Below are experts of layer 4 (counted from 0) of a mixture-of-experts language model. Rows are named router (the router's row for the expert), gate (a neuron's input weights, with its number), up (a neuron's input weights, with its number), down (a neuron's output weights, with its number) and show model dimensions 96-191. Each number is 128 + 32 x the weight over its row's rms, rounded and kept within 0 to 255. Numbers have three digits each.
After each expert's rows: "mostly gets" lists some tokens that are sent to it at least half of the time; "comes before" lists some tokens at least twice as common just after its tokens as in all text. This comes from a sample of Wikipedia text that the model never trained on. Tokens count by the router's weight.

# expert 62
router:169153107068103128153145088101162093134108108087060139132109163121104137154090159134123112158147115154176167174150175153169139145170148146121112110129124154148115121148121116153120159109165144086118140169113100115134123123148133110118076142142053113108155087171209190157131169054148127172
gate0:130127085133132094098107128064132110150180173109101132086145107125109133101180169057166158143175155132138127050094111119134131120107103039177190174114140141112160072116140156064114127188134163189059164117078097142102117132149105141088124138123086116184147169166137150095134081110131125141
up0:111132133117121147109135110133149109154167101158151155126195118148091161139163121100181082152110135110064082132124103107146080131102178067153092054090097148156068202113088108090097136132157151136107095139122124092116097130134134058144149105108104140115125125171147102121147078160122160102
down0:093107094115157179114119128099118146138132127090108162172157102121122092110131142093095085131147170116112141140078084104109126145199096137151136126175136063069072116103141101074151086143110159201110122194144124130076152194052150112167124156157150107156157124070168127075147098140118107092
gate1:131155120169105137136059179128118093150146133130108113091146091162132164145156154081184158106122104070144069183128097106134129105129074128157138053062118169077196058130072105187146170103098121138142133126117117125162162132185128102136121088123140122142143184157092103137141107149170127122
up1:151114120124138117147133117107120155142130133105103132171156091130077212128159117139129155130113103132180107153074106130140138140152063135133131021081107175105169103108112120116101159153169104164118140136126085126155192106148159112049079131074133072133132114192126195119132130151140138105
down1:130118190108173110151100204162138113144133118161159160133114149089067183171104105127110155082084078135088148135148130171117150102127139163150078099175114179167188146067159127115063138174136150174148097139142158195099079088135102148106124168104101099142109088125097086200102124140135131098
gate2:134118111151142138119094119146117113107203130141098149134103122130092162073148112106210115166148155192082162123113095133140172136115119110114183118104169188115173138120108143107155122127078115145106128116080100113104100122129146102145116109111114133177115130160128137176146121091139093128
up2:128167112155150171114123118075093118105183142137089149127125125139162139133115129090107117158121069089069131104147102162108234062162095081103190145160131193152162124082199119168135151115079142135106109135081105145108158122114136154140116110087098094143152112083116100171108134115157040134
down2:129098100172107128157145110099115119166182085097116129062116135135142116139119118162189080136132106133127184121137081181074132135158200144137105132133133156147149112139133073125081185121173142185127136096148128095126131096204177104159110114137133060129116126100098115071062139156161151109
mostly gets: " of", " from", "ular", " 0", " small", " −"
comes before: " the", " a", " his", " its", " their", " H"

# expert 63
router:061115142117136099099082161075146113137101063137153165149135131132159081156144159169147143151120059166123058166153178178082124111148134151091132085101115159168201089142151118190133104106117146163159122108117085143137188085148136133125141147091121145081113098164124113132138133103131102100
gate0:167107146083182144150199085109143096108138161056139131127110117144130110132166100138124056106141163177122163158086151128130160164121104145103100108113150106110140121131188086115200160153169125130129142179094142141119134167132161121174169136190172135151156136088126121167094112136122097118
up0:148117135186084116138106191150111141130201130183030118105119096200157126150098165101139092172162095147114181142180137109113101082123087103194161115171121153138119165113113168096123118125106077112104141096146084119177127136104109144088102113116042127094085084147151083122116161109143148181
down0:133080164109093096137143072150117118068091129160141118162102112166125138150155139139083082141102067172124208125161121135135129141136094105140144092145176139199149199098091133087210096170101130156089104124091110085083117111192176180109151106132164118083141109158146100146105144137099140161
gate1:127127091118144108173161146087153172144076154136117176150181091083132114122155183083083174122135124124163103186112139081152091130123167113137077119082125095137110120113176133152109128126128145103159123139158149125118083172110182098134080149079152082089159096181178120088169123123106069191
up1:109101146126127118155168166091182153143139110165124123115213135117075140151148218137111129143134174122170115149150138151099141148153150131211125140158085131117131096126175171180146129070131177099097166114127141147135157101153169155136115196162090105124150191123136186072121160129142129138
down1:106087128081136158168112125122167109166062142105100107140195173179157170131094098110145087083122144125112130071117143121068096146156120151086079167131151143064095095154123143116129076164190108120103086119103128184131092149127130085118137106127102138103135054166167138142069152166126192102
gate2:158135154115154121160091101175113049096141109079108117108140112118145095103154138155129040170096158099154092154179104154085133122123129153166186115164115162095152102131125133133140096145167179151118127140096097097166176152159191130116111110056088107160088138136157124142096128091205124109
up2:053107131142125170144139116110097174135116107131125137147145102157152130161126155189074182145077147157103117157170173136130139091156136180121076102127078125134115089106134159132139130113089105127114136151175155067148145148195112148124197068191159160128119184119134155150128058205104152062
down2:135129092160110135151138149145106155106206147168112150156117118082118076111126165131157165089173129135167163052096107101078118152149141144151125148056071168118107163105115106097166096152106138132134082161086217115112135065111134093137110170174121091134120171117101178120119128143109101133
mostly gets: "ilar", " has", " day", "ance", "urther", "ately"
comes before: " ", "\n", " of", " been", " to", " and"

# expert 65
router:127141097082139133148094165135059124042129147082156116170084133116105158177169162140122122159121115096127095167113054084093151148109145130106106104163151155190121115104113123129132147178132055129133196111101084062091138181142162136121160105066119109107160074138155121123096079122175108176
gate0:138071133139148109138181089149169109146159118121162093081216127109158147111110110169161102142127146104102090094148116205132181080124111196188108102116133135141133122142088153161107126136116117072115159159119104163165146153130183146110094124139161139065105205142153108145136116150199152127
up0:120203167144133171042055161140094128131074098168159087130176180108144082139115117155132087134123079137103095120199091131088078083130142143148092161102095128134117087156146130083155114175168164137118140112113137101075125150173201158108186117073187157160096100092155089157137108099143175138
down0:130146177169168117094156127121101148146137159073148132053170088124130130074170143079151094136118148077171088144166171084147184112146124103173175208134100143173083128130096229133075102167190109081108200081155168122112141154126130144119119136132136135091166110128155110175121086111156109157
gate1:117091096103117185075111108118159134139120144164106121167112146143108139151176129105135164101113180101161190191164151110178129149169113055100123087155131120088172105158191105097190110110151154132172098139157097144198130166119138116112183051119087103178158189144168132133168143138053094152
up1:118204128155073213123111129199140080091071111091159115095086098153159087133151149066104119117121129140132091160130168132161127127081132139151145154121091152094091082176110155097165103105095139068137179155205144164142177171170112152119137162146125114157137119146096091103121189070205174162
down1:134135149151129209120084112163139136074140165143111096136081127122129133143129136180110101130164120094151134074218119139113151110128117144078122122170096080045134108204132134129087080050084110118105114155175105101142119183124095130065169150160100125087128099121045114124145144135093183098
gate2:090089135140091168134183132140188091111117106125110098115142151143121132132098091161116109155093142185133139128155120192109178107090115089165222135046061133101163135120055173160136195189102129109064115092140151150135081166122147097167100128062130073147160164125165123139098187156154182107
up2:107154192119121131137138115140134129111181138135147154098138074159103193124129152074128107105140105128107112113112106114180109136152081055125120141183180102118095192144135101169150113113095124110122109161141137107145120116120084118143155145185109187099144130178073149090135108172140137101
down2:142113180112135124133128153107105089083109125158108169100116145140058135171105153134090105070120174133043167097081114101162101097145055129125152104161130129121151118147079157116120135098140080149123107134084170122152132095089130059130171141124132111205153138108091085182150088099101170105
mostly gets: " =", " it", "s", "-s", "cast", "raft"
comes before: "\n", " 0", " and", " of", " in", " 1"

# expert 53
router:158075119159113119145111084152124095165105090124121163167156135137112105148126112158150145127094165150144119142090121097147186130178180095093165131099106163139108108078157107138159175104136107141171144084151176142122106098161129097069089154173111108119128160165150097097057117182155063114
gate0:097081144097126147121149089113120129132113109074152097103138086050110102087172145108143126125116131152134113139126174058112170132117110111096072106142161131169122033135041130097114144082129076122135187110100105081130112220124111125102095161191094120172147157130196167115111157142107115108
up0:145152163083179153096074147120145109115206128146159093172153156119109189144154148214110113174157124126138068172100145151094109163135144105121124131119163159118186189075156137145129153175204143114132144121134138161082178126114181069102138128081145106110121140053103124165144171136130136104
down0:146122061047086127146131169106064140145085050117101151103082130131172097096073133089107131136136117118105108091195127071089137123120067170153111101175143093120121115108121100129097101147138138108112109180090086126103137141158152128135161065182140135076091175112127125141167099118152150109
gate1:182160125120129090176100126106110140121086091127157128113132099127147157130162063115141125212131123171084088127114118204102184201120102115160100112122193117140105111113104116118100125086168150148152112116131153121113143126182163123136137116074166138073056145187212123154129188090158142144
up1:134131144158110092125082188145133168125182132154103118098164095165093185149172129134176139127186139131067088129130135174126131194127136110109143144075202138169086163109135188092091115150097145104173157114123161151135125134157203105091095110099165106152067132118194101145127083139140145070
down1:115133152132124136171161158126125114108201124164147161130126132157124119160132145109138179111167174131126143125129141121099075097064161096095139202186162203105177171090119159119094102121098115079141173069157143117106095116089104131142167160177090122133170123162078112083175174186135145122
gate2:197058101084199111153140154155105152113185135170104154129148124135140160111146112103128124111134125173119109101104110102093150048107097140148163120161143193158123106174153156092145070150084102144116113125093095085099124129148123184157161130078118127120142127127138183122127020133096113112
up2:147151179112126148099114120153091134131103111108066144167143168160126130136100128146086142084095146125179085121120161163135129131177065121137125148112149133111111144146114077103130150132133127191158158101107108114131117185137120107149134085155158146135136195151250124119164088138131135123
down2:155194132103140178125135187106123145093101180078104132142163088109141164135099179130101127155174161131111119160112113178112120171138108103156156169078140073135098110103187138137143155109101101062156178153152141100174152161134151115151097093178147170079151125097162135164124196113120151141
mostly gets: ",", "s,", "e,", "a,", "es,", "y,"
comes before: " and", " which", " but", " the", " he", " a"

# expert 74
router:142205115099141183120093058102154146127125137100049175103147148118144129125140116128064169124118126123150129119157121100111135152141108116143154163171191096116214129126152116193119198064159147154118149134116090137131047134145098129137145090166145091147121126108115130116163139118171105096
gate0:144159079139092161178142131166167121158186161126128121165093094120124097146102142140156110095107121075070177097117130156053161114118067127091131102115074080100107147109108164139157122120171125132146104098094163094144106174150155084135111114103146206146122158139151116162111128099162135127
up0:055123165134148046108151123099078127074126101141215098113113122166173105085131105145031119170151143109168154130101182197142110130068102102078112129085139156097174106127125151106138107141157127143149137168150112153168134144194118147150092146112115171124121134102103147081082185087123149087
down0:152150156142143099178072059143135117096088133125132115130169114159158129153165180108136108194145052095111103107077179076121173120153155111113189118151131135121138078147107150147187143155137127124181210134118134074130108165096124135075156150143136142115123146130152090125151088121119119097
gate1:133104136141133170069192170080167117137224115166064110072094117127158141128109149085120124137130138120168178125110088149104121075136108195128194133154157100140091152123120136096127063127172095119147100116141111122177149088132162120146160135134133150110138123137159068149156105134113116106
up1:083142132117105079177080115129186164121157146156169090124147094080145216135116093106106128135128158093099147064115161148138140154124122149098117157086116076133083121079152074131060148147077087111089140152170148097100099124098131154130103153089149184110152110131087160165113077152096139173
down1:096110121090122129118130165170121104192088107101171159101131125107124179135134110134128124064094115144169124116096161113118111098127137080118101152070108139133200109119091132122123126164137146170135098096155131119065142095193114102124215092118133127130138076118106074182134082205131090184
gate2:167125149127123109197126148155105112130149148149077116112150121172096113184166152126204087191121160127167051112119100169124151122118144074114126077128158072120072122114153137129095115084148089140158140138099147139148197115129164064138173076157161108119150137146118114115100107149129132152
up2:110199125141125049144117194123135066138066117127154090098088112136132091110179122091105145180190093139132126110077159135143114127144093104176164154118156143104095178181132167151122135096140141169101107146087149115123132156175075157135143145120166081134148169110131112144108106166097110114
down2:171092143106097156106113082114098118110143100091151196221107140179136108101182148124107194122114085104115173125131176201091082130125133120060134138108107150092055135139171113111128117134141103159098110096109140101190169165118158132143114115126139096171051124117153155137157163212134106133
mostly gets: " that", " which", " first", " when", " only", " this"
comes before: " |", " he", " was", " is", "\\", " they"

# expert 26
router:095151107078095075136155125170141117163175097227198074072154118126173136154090110140118116154145197127126119083097143140104117169124208158142105148078082120056150189117140128155109146129156151097172137111142094111139109176130092138123085125168086125177147098106136132084101166139183103191
gate2:055106102121188133121244137128126068145119131116049158100112130175108178148129068143071158117143100145123073156134146149182098097147166156111163114111116084131070182130127111123092112133148157101132136129118107123138115150090111104171115112135189198101164072139112127155098097093077127153
up2:210147090105132132107103138148091131103145149093127178123140116148152074134077112204158124130176150080110144137116111167142133111138163068128124113112151163113141118117140158138113162135125156094125141130134168129127141131078097081111109203134116187169072121117099119113105141150191217152
down2:140194087144121125118137151099095111148151137064138114100131143086173121090143147180144097204074094148146172109068129171131135122168160118133174132098166153136158167178154141164082143116141167148145115136182078145146145192141102145091085126142118180161120049144121088164118164162208168173
gate3:142117143112107091144085173093130008161107137143126104161122086083147123125112150075136137083162106147105154153129086159140057151146163107150100095107151145155101115164114131106117081113114168060151179134126122126162172141112156120090102155145076120069110140137137115152164073146123155132
up3:183167132147068094087103179148211166145146103157166135105137107140153134144127143111166160140129157157085115109147099129163129153126131139152159160097173138147153174139127122141146090144162099140138113128091134162149102126179146099127103054117180154142171163140098091139175137108150066115
down3:093161113137165147137120139152138129134127171106104182088152150181098196152107144145161105115105153103114137137080179137157059119136101124112098152086141087141180136162109108195119062069130119154081044114120132167148182074131111116198134119136120113124137174105184170145116153127154167161
gate4:108108088157157112137097119208135154178101136125140158157094151176194163159135129089094160136121124184108076080145209162122107087132150143138086091130190133175082098132067112096130180112089079144133074128164103136126116175146178130137121082105137165098134107143113118175128140053099153087
up4:212102087103120087143050153100130100113147137107148077067124159139185166119116138164126114089182124101034139157101162143140099147110092117106103060127110081160128137078116150141181151150127132095175145097131136096146080148096117134082111120115092176111112167136131101125086132081163186088
down4:149095126114129130117115071109114107075104153098134090106112110126109101074123054121162126151099145158144194203083110204226154121165136124093111136123119112172100157145188168110147112171166105166165137148150097141189105170196107137133117141178136116155104101194154131185029154136180135117
mostly gets: " and", " with", " by", " but", " &", "',"
comes before: " the", " a", " his", " an", " other", " f"

# expert 71
router:166175137123153090141133152095124118142109146175124111118132123105115112161083142153116122191130120147154165139089073181130170117182092066115200161119195181129158137161164175106149175143124122108094174117140114107108178137130148116136114148094073129150163203160140118105141117192093072174
gate0:131123127076111121172140135161153053149138095197175126134143092136038075119131143085094108098156181132153115146123159117146146156091108207103067125126125153136094147141100171101092116099104090177124108112132150121141142134122114116127149180140074103127136111137149127086134143177110180102
up0:084170147151166143132085084173116192112105110090120114127109108097166191099141139161134156164107136128172096132100133124134163173148151117198178138100167058125132142121173121148130122079121136164072140093140199127142126112155109094104089128139194069139149061110115100113113189148182125114
down0:135090108096094175139063130167162154102144126160055127117168115154110145110141146076157086081075108139092115102115065117124142112164148154161118152072106111175108106049191061110122095098102139104137113124125084107163132130111131212093084153106118096106177068145116112100096115161133153145
gate1:151172093138142069144059162121094143140150172096171154122085106134147075149156072133100160117124135202139121098112158137170178093160112083147097146149110163154138069066148122195090118100145130114118082130137117164092087105123155193141121034163193092166116150114144165100163134160100210169
up1:097120129143100135118141145076101105107159122189187136160151109095163117106157091127065163121141093118122092088133097121124090064165144168092114091135146183115154112088078093076165121096074192173108149148148132200119145124154129122119162137089126158124145125140131133099203148159120130085
down1:117192076176093079118091095161111134114141118162164164079123167136218116170148119158123158185162109169100134116105072154101149097181159129140140105135086117086154174139146148115104167155144131185074208138174120105115136114119139165105132063111102114184103128159095164173132098145083113111
gate2:159122117105140116146137145117161145129146081158150102123169134125147169090125131161110081155097142149112122115113148160140119105113124126110114097090089089158108121075113147133091078136146126109177061110161167098165134088130091135118147149130138099111038101115139118170191129097108128092
up2:190140124104106153092152122119154162162067117160104118089166168138150107114084097168110086163110154147146125057100046117131132152123137078124196141087105122088109057121180141139095077128162098151188155129083186086130139112147098142112117190085134108168076200130109153117155085102121169127
down2:130125132082128095145140128193116186163128125188152151110108170199111108183109155134142103125140118131108107137151126121146089175193098172155115177130157088110132137096105150190134082136161103114130150132128114111148131146161104045143082151100079130138124183101157127166106173116184122149
mostly gets: " in", " into", " after", " had", " during", " until"
comes before: " the", " a", " been", " 198", " an", " 199"

# expert 72
router:137151157176117149114103111127157141184128142130173087078146106140170119110068096078086138114171110101133148143140136165087071181103161129103082126110154132140100176125184106073156107165160115139145161128126156132122198119190111137056180145062192094143109119124171135088145141115127101143
gate0:120150166125174136155155156113154162114138129144136097084111144139100139070113154072114090053201138195077148088072150123053131119099170095089138130102127081077191121132177126091171097117161175095124173184187157130168154133138060156144084071149178158164113085153145128146093131113127097115
up0:123134165125132097132098105063073146134105161160132096189115110142116140144165107109156123166115178092154091103148133153181059156086134150147172166102107113146140099152106137165104123113063086116124120125135122155091131121114147192084102122184123131095138134076082151179131117111168144112
down0:117113122110081101139089210129121117044140159139143137126107127169106146140128172169148111117104096165110079144103154154109122087147096144122125155068147122100160090036142111141146108102129130155122188126106140152140132130136212117185126136146105099129141039137123133148117104155059090156
gate1:132145169132136101099109123125098125111106084091134129061103092134192126110162154157107079126166095119197159117148104112153106134135109139159111139104110149087119128087122171143133124180081106160130116097179121154119190183066130060123141076095083097181096199113107096141047112105121086083
up1:120140100130126092169157103158122127166184147153094124104100140139100094139160087120143118139116186142074105165077183129071107042142114090121151148197144115102148086162118103121172148110134171098099147148071087081142108097110130138172132190116096127158142081121111157138131165111104158120
down1:137062104095172128104136152152115150163133159127105092124135146091137091120113144114157130115081114149146220137134158205076069091129158105126163162125112177122099113082127116183112132087164121132185118113098142155160123120127142121114118154098118079154105070185163117126222189174139107133
gate2:160112078088134155103056140168118131120160168084103087096122117133159109125140149137163114094134115145154082155154134150095149072109102105202102111144124169099090115130092202145136109115103083094138215165151122082137106130151172112119161089099155158133114194155116079134128138134142126141
up2:065102098146095136130094124095141130119137133142138146137127190165116182112146093150131099124109127156071114148161153176135138102135113139163107083081122141097054152076101152127079091140175093056127189147097128111096129121128145151116144077101107156028086142160187121186139135142075134188
down2:105120105152105091061105173128169123137140154109110138126135201141094061146115157164083121099077133177061138092081140159124154147146053166089141148085143120140140177211102139161092193132153101101113149182174146135160122106096120104136126130098176130103108178150135152118105153141082153106
mostly gets: " March", " August", " received", " Fran", "ceeded", " on"
comes before: "ed", " the", "ing", " 202", " to", "ce"

# expert 50
router:057158090140097095087149139183116152158123139139108078091120198168163141113163109131096189093129110104137163131135147110118122144097159124137102168129121109171113175097074100074069169138118104128109105083116129089218118075114129102133179139113156124128135191098120117114119135172070115106
gate2:147124143166121131108144150140141080156134158132129171154112127109102201102124125134133141069182156118127117094139074101124137083143111119168135122132091078132142104087154145112120071107167151115037133151162113101145135134094094088140130155182078161133118185134121157128126099169151091136
up2:159090132135117118155108101125110070154077116166145107141201143181154130172133049100157086147113089157186162151135097154062075132109137206117119130122106147209085115135093129098124119145103077116140125110105138140105108162145127084106131112149161146177121181138182184056064142088144171150
down2:177142094107161108122161135126149152176153157160123175145124118139130120159176155094066132076126109064133134163128121129179101139143136126176128176142180118088135063114120124124117144129062129118175139102105167102099140087128139114162167147149147072147111142171108173089101129133058151075
gate3:162095151106156155106129155110138161132176118119141132116107175129182088114139111125120071152175176117083164087134060160169096126111121149102113092134084140112210110118094156163127117078132122136079044132145162115118153170162123102120129092144115174154127069111134150089160075154099117094
up3:087161085135074139126149122159133131131139140155117189157115132078060100119174183152169170142117118088121102120073144077095128090154126142100091107118149096132107135082100137128089134088156124090182130099103153120119170117078083177213090097084121088082063108101102169184159166189180160167
down3:090129198098118137109119098144135130162122148179101155134126151108100160172169098093136133119097092131171145191149166103158093112186127179161123153112053137090126124090142118103123058146118080131097148163101076142161048076087155120116095149149129133144150123197128120124081053115110136117
gate4:144136105114113123105080135165162109146160176147096118058101104159083156151152127103113116140160156111167140172086114173052091132135121139133121194077139170184100178154171103090110053139114162096160105157181143132170146135139177100154113064107145142163095151131060106158126101111151165112
up4:124115115160133116128065203173142073147132129146099151120089105136128113174162128122100207121135134133131107150088076166203130086057186154093117174109131148162047141104139141138057108100098168049112094159132133138163118111080176134118160128201123152097117140098115104158177149130115113125
down4:116170144155141149126147171126090085144207153146063162103159109135152082149084194128105130128140145104128128085131127143173069115121144152096151103183115151134097106151148193133168143166150131125181135101123105156114091132091139133092177109068166105140113107185144085053143167173147141158
mostly gets: " election", " report", " vers", "conom", " Liber", " Minister"
comes before: "s", " of", "ed", " States", ".", ","

# expert 10
router:166133101150129071117143091124072129116081136123131123132129104112086117137106106158163177159117100136083174125086103098146188151078172133114090142138106137139115137142116093146121074117083138120169160127125072080119093122107104180094181147143121124103196109147126141092141144200088145188
gate0:100133168096141125199073137168122102116122156088141075100179128172150165083133204151097123108134084140099121168137201132157089144145132160153166054119066034101137098148091147166108160110145118143147177075157137054148200131125106072153153161128161126133145148174176142174138147158078174082
up0:145130113133165111140127170125131131133164075076129103158183149118146120162139115150161127167141150125111124089166102141125081134143193136126164113095075165104145194139131066122120110195148077101129117108078144126093160141108044121068119088056087128144125159135124094128150095119212093083
down0:196100093160085154155114117105091193136130125146084126124155132158157111160124115139111103106147130157108126167137152096054171163058091108141175151149082144138107143164164145133117139175144148112175140126111177086137128123072099164117139134146118124136080152114118114130170120137168103150
gate1:148116062146173103120128098106128110131117148117111098085162042115153077161099206114103100135142109142173142091182149117149169102126128192117138130120092155102142152083169134164146124115157103129150136102154194169139154122147164153099137176104152151139156121208176136071134106119141140104
up1:146096146156154138149122122102119172177093105127151108110146101141157162194102163140091147088141109098082083074119053163125129124177149116115190154110196166133132146065084067120115125173138119157125129099122185157152112170128102128129153063165184152146160184131154155106175123161083121138
down1:164091089175143209095127103186120136113136123065160130117125100161140095121114107135218119165099122133174186138191146092135160058099169131111121135171065148138102082189177120113146165151095180135179156159074134106168116124119111112112154116109148134137092115109109043147138123131134184084
gate2:111144158154102094124068102136154137122116068089152108139111170166070049103088115119158171099069094168132162105097095159144143124115035162116091190112193136105077116116118066126065118138124108102129086118123205124138098099113126078132158106140093129149092124152152167089179098119107122171
up2:091166122147127068114102119106127086134224108114125106125107139123056077109122127144168093112098106139133042131077161175087126104145055119078123100113171085137115155162102160114049142105090164112080163123142133176123128112106158083132102150160114154103129152072083139138155148108116086166
down2:162146111142172142164134091075121123135113143103113184133099100147149110096117103080145128133071131084195122095122173102067122130118142141132157166138084120181133189179173176172156138141106195094141074191119099151096168102158070137165185138150149061157127118077131127071118098101124130180
mostly gets: " British", " London", "stem", "ida", "shire", "ville"
comes before: " |", ",", "a", ".", " (", "a,"

# expert 46
router:112135168177104164144083120106185108110124101136151092116134153113096116139087188118092109150118138120094077145122182141155061161160120155121075123104153143116137173112176077158155153113115127130129148127178080114129078157226099144132104139147099132108086124116144119155156125124157101086
gate0:160148119145117127082057134169096079118110148076144146054152142171124091122104119155122095140131153089158147086085105112150126109154134089157135176136103162179116112165107100182125159112115120029103120138143092153138125065172127124118105143168138151080146163156118091040088118109119155085
up0:115103199135087119150113194115106129141091174144137151115174133155069147168168143073128089124103105128150147179121072175182136062114149100119113185143154123104140087125075159079061108183132183127131171125112161135125128190144086132124162148082134119166108165124094095125116157122147101165
down0:205157093100125128113119134134125151155104073141073163136136175141146189114140104110091131131144135084066181141114137166255154079151101142184117132120116175140185144134119113100164117123116106078157152137205174101099146100098137144067156107106149143160133144154144069058103122126134093190
gate1:071130130105139102130108086154121107166144100109117107141093112140136106141134140171144104113104104131146112111072089166181126076123098107138159111167191150137074149127091150136094139146111154125079135106105128112120162120172136134113131146151122133091132183089154082179229192166131127206
up1:108068216091116144152112111100102105167116137169139076176118139121100159120103159093094162180106171091149109171115171136149098156125165128091079135103155134182092191136149154202067187106097168127109144108087110155075182130168186135137070168089130106133165136137153138161137175130131083111
down1:145133122147106143099115131123123107134135151139140185111181164162103115157118146109147105136161140140150139126079135089210094145098129105119152094087072129095146102142087125126104138164163131131088096123099130091165110123114148126136130180124091164154167127067172099078117131134187171108
gate2:152189152077107132119115144151174161123132097157147098089143061137138031110150126094150141105168173104077105096141096145120146106061113183145121202056112085072140154138165126094156100168118105129140128084122078083107138152146145151111165150152121148142155108133176090125117154135137141129
up2:157162106138096173148174143135163126135138110104133116062172147116121036095130119082099158141114135152076114060114155127111143127092096197112155165090096088115080140134110107113165157137106102150093127096120079129094095133197145101148157136137109122159193162113136087163189176158171103065
down2:112155097122118100153137092146175141104094175133184147086170173150148151167097169110106065129148122157146168185180052177136095119139124138177139138045093118097166116152170114159112106102101107167128144162109134112150138127139109114143130087131123131132136130123131103140157143131125120163
mostly gets: " very", " so", " trans", " down", " rep", " sm"
comes before: " |", " to", " in", "er", " by", "ing"

# expert 33
router:091082077149094096113135137138061146117090069073105125107087156127069155162076148147092171175090090112170109092080141109089148103157136110159105096085133094101188154133157188149101133114118124197090145150119123167153127067132105134112141069097099072083143131080158065118133088139136041169
gate2:151145121157130150094107164112129173075121128125122105081138111084107133077157110093112142086159130091062113059153177097158135110184057153106154104178156111155116164061041145125130187151119112130147153164139125071166103084103137149105153129107103110090106119144153039076143180086212120064
up2:116104067123146121176157209058122200135104144126127129108054097160175128118131125077105177098145077100114127100150178109117146145165068157090120081175138140100187114142141149122071186096134043108114102150130066174136166067136122143091119110124092088121086120122136108059129143101170098107
down2:099112114069116121093100137141092128136056119126142150118156131172169112109142180126144106097136103131146120154105103082133138111151097145114123129124152145255167103065147142085085135100114092143112076120180135159120122185090093088139122167112161106177140084135165114078117120102121154080
gate3:141132157186138211104138119151117214123144102118151123074121112155175050082143121167114132174146121132136093107155155064120152156077110117168199124099172144145123117208145111116157101120095133129101146173125135126119100097091113136113140095058141167106168118183115120137048118114162105203
up3:079102105137147148130156112108115169170101159119124129138131093172120125077153082092088137184091138121139133131151197093128093142164120163075144140161133076170108168123082107103082103154134140127114085212143116136168132094105128175070159148083133117108157096185088078105120171078144127146
down3:156148193147119073154195163173154102119107172099121175156138189137127182142173126120108047126091140133126165167132128149163135144092087176086125109133234115145113177159142142154114144073120107113131176170135121131119098150130167101164174116090119145067102144110102104172078168140136122138
gate4:114111129105161113086120120153148095105177130112109061111068105135111169139129195095116121145068116178099159147157120085140102079141062151189149166159168124145127166174117179136115061137146136096101164174137103133125128148108125125153116111145138134178122122125110161123112120164132172111
up4:121122138125151177051119120101099114114181154150116151157147164098096087059075110136157106093135114150109108102092191111074105136095199139089177110138077128089099130095205149149171126167165136133155099113150168095074155127163107154126146115079115092138104085089133087136161136069149106089
down4:175116120066106106116140150147115088121152172130149159117161160161142116109102056114149157152158167077106149116162090149063141156100169144136129138103077122211120112116103113109166137171164088149082056155099074165170074124160141139129097127129124123124150068162150157143066078156187135130
mostly gets: " released", " many", " located", " several", " announced", " died"
comes before: " of", " in", " |", " on", ",", "."

# expert 49
router:147119065134086131087130104129116211128098127132113146059126163128165052128165134170133180157145137099082060154111125085064104183093111062133142095110174155169181118095137152162139140153173140143128110134128144160148133151206155082157152141125136156129147153132155124100122096073144092117
gate2:177128099120165143179158091110121125143131164129071171115146125107153126133208186096139157108123144145159119132129145099153176149134142127119120128074096148073137149154140106198124059106143117170140085187146104121126126146093159171152135077104160135147130141085175147130136145153122153100
up2:099130158108116111122085120123159119131175080132141056138159106119108117165094079098112089076156142104126144151174134173063086124147099125126188155114116136149076120131164096114155066095093175128127156067157111123145164062135119054150095168139134133159085066154090170191082082095097157173
down2:141137106132123063035146108148114159089114156142124132138137122145161110099168171139067119118216099147137133131119102102117166132139130167124142134168089133145102095153171177098118164082118108118142123174136204132163148184122103166173173117184166105195113134140144083110095149126093125171
gate3:123133068141183117127176077095111163125103207099129103173117120066142094103129137168094096144092178116147143100105120058103135162131118081164134181076066104115168117113071104129157146125141071088063156149120147194106119150101104129131132091146192143148083145139108114111033145070111200129
up3:153141093163189043106165153107157125156095157042152090134134110144067115108091102202168134138106206132177162134145139079101138121146130088093117144098157118159178046134133143127166138197093100116069161146109135143156097130121106142123166096167125109187084181127126100167081148153084109157
down3:117102181143102143152065183154119145125178117178059210107104126155043146157149147078122155080097026103115137134106157117101120108123166193121090130129165116110074172100180125105071135109124108154153127133130107126169119131130168123167176173133093127120177079147135143154180132115140091148
gate4:119152091133174141157129132089141113103177065157132138153128072165148145091149113118130113121132073175128099133173165044142135144133096125136178102104135071096146125126098220110127115121100130133126126154075199090074080144135097122108129133098138155148128081118157148164084112109185132077
up4:153133168149127125055141144121107116143125185108130146080111120047118117050113109114178148047086164128129158117146071153122157141067143107127108140091078146107154145159174131138188134155160153137121183173120100140151110140158163096171081101118096133142121165122081124153143138118087180098
down4:139131180125175160125125149115056168108126171095078101160100104137079197159143141103122103119124072166101119082083133145119111087160130110110119147138106150149103137109110202146101122149159133139154063108127126119212166129134162086112161203078125135143124213115135079166111147149126116085
mostly gets: "\"", " play", " film", " school", " game", " song"
comes before: " in", "s", " of", "ed", " as", "."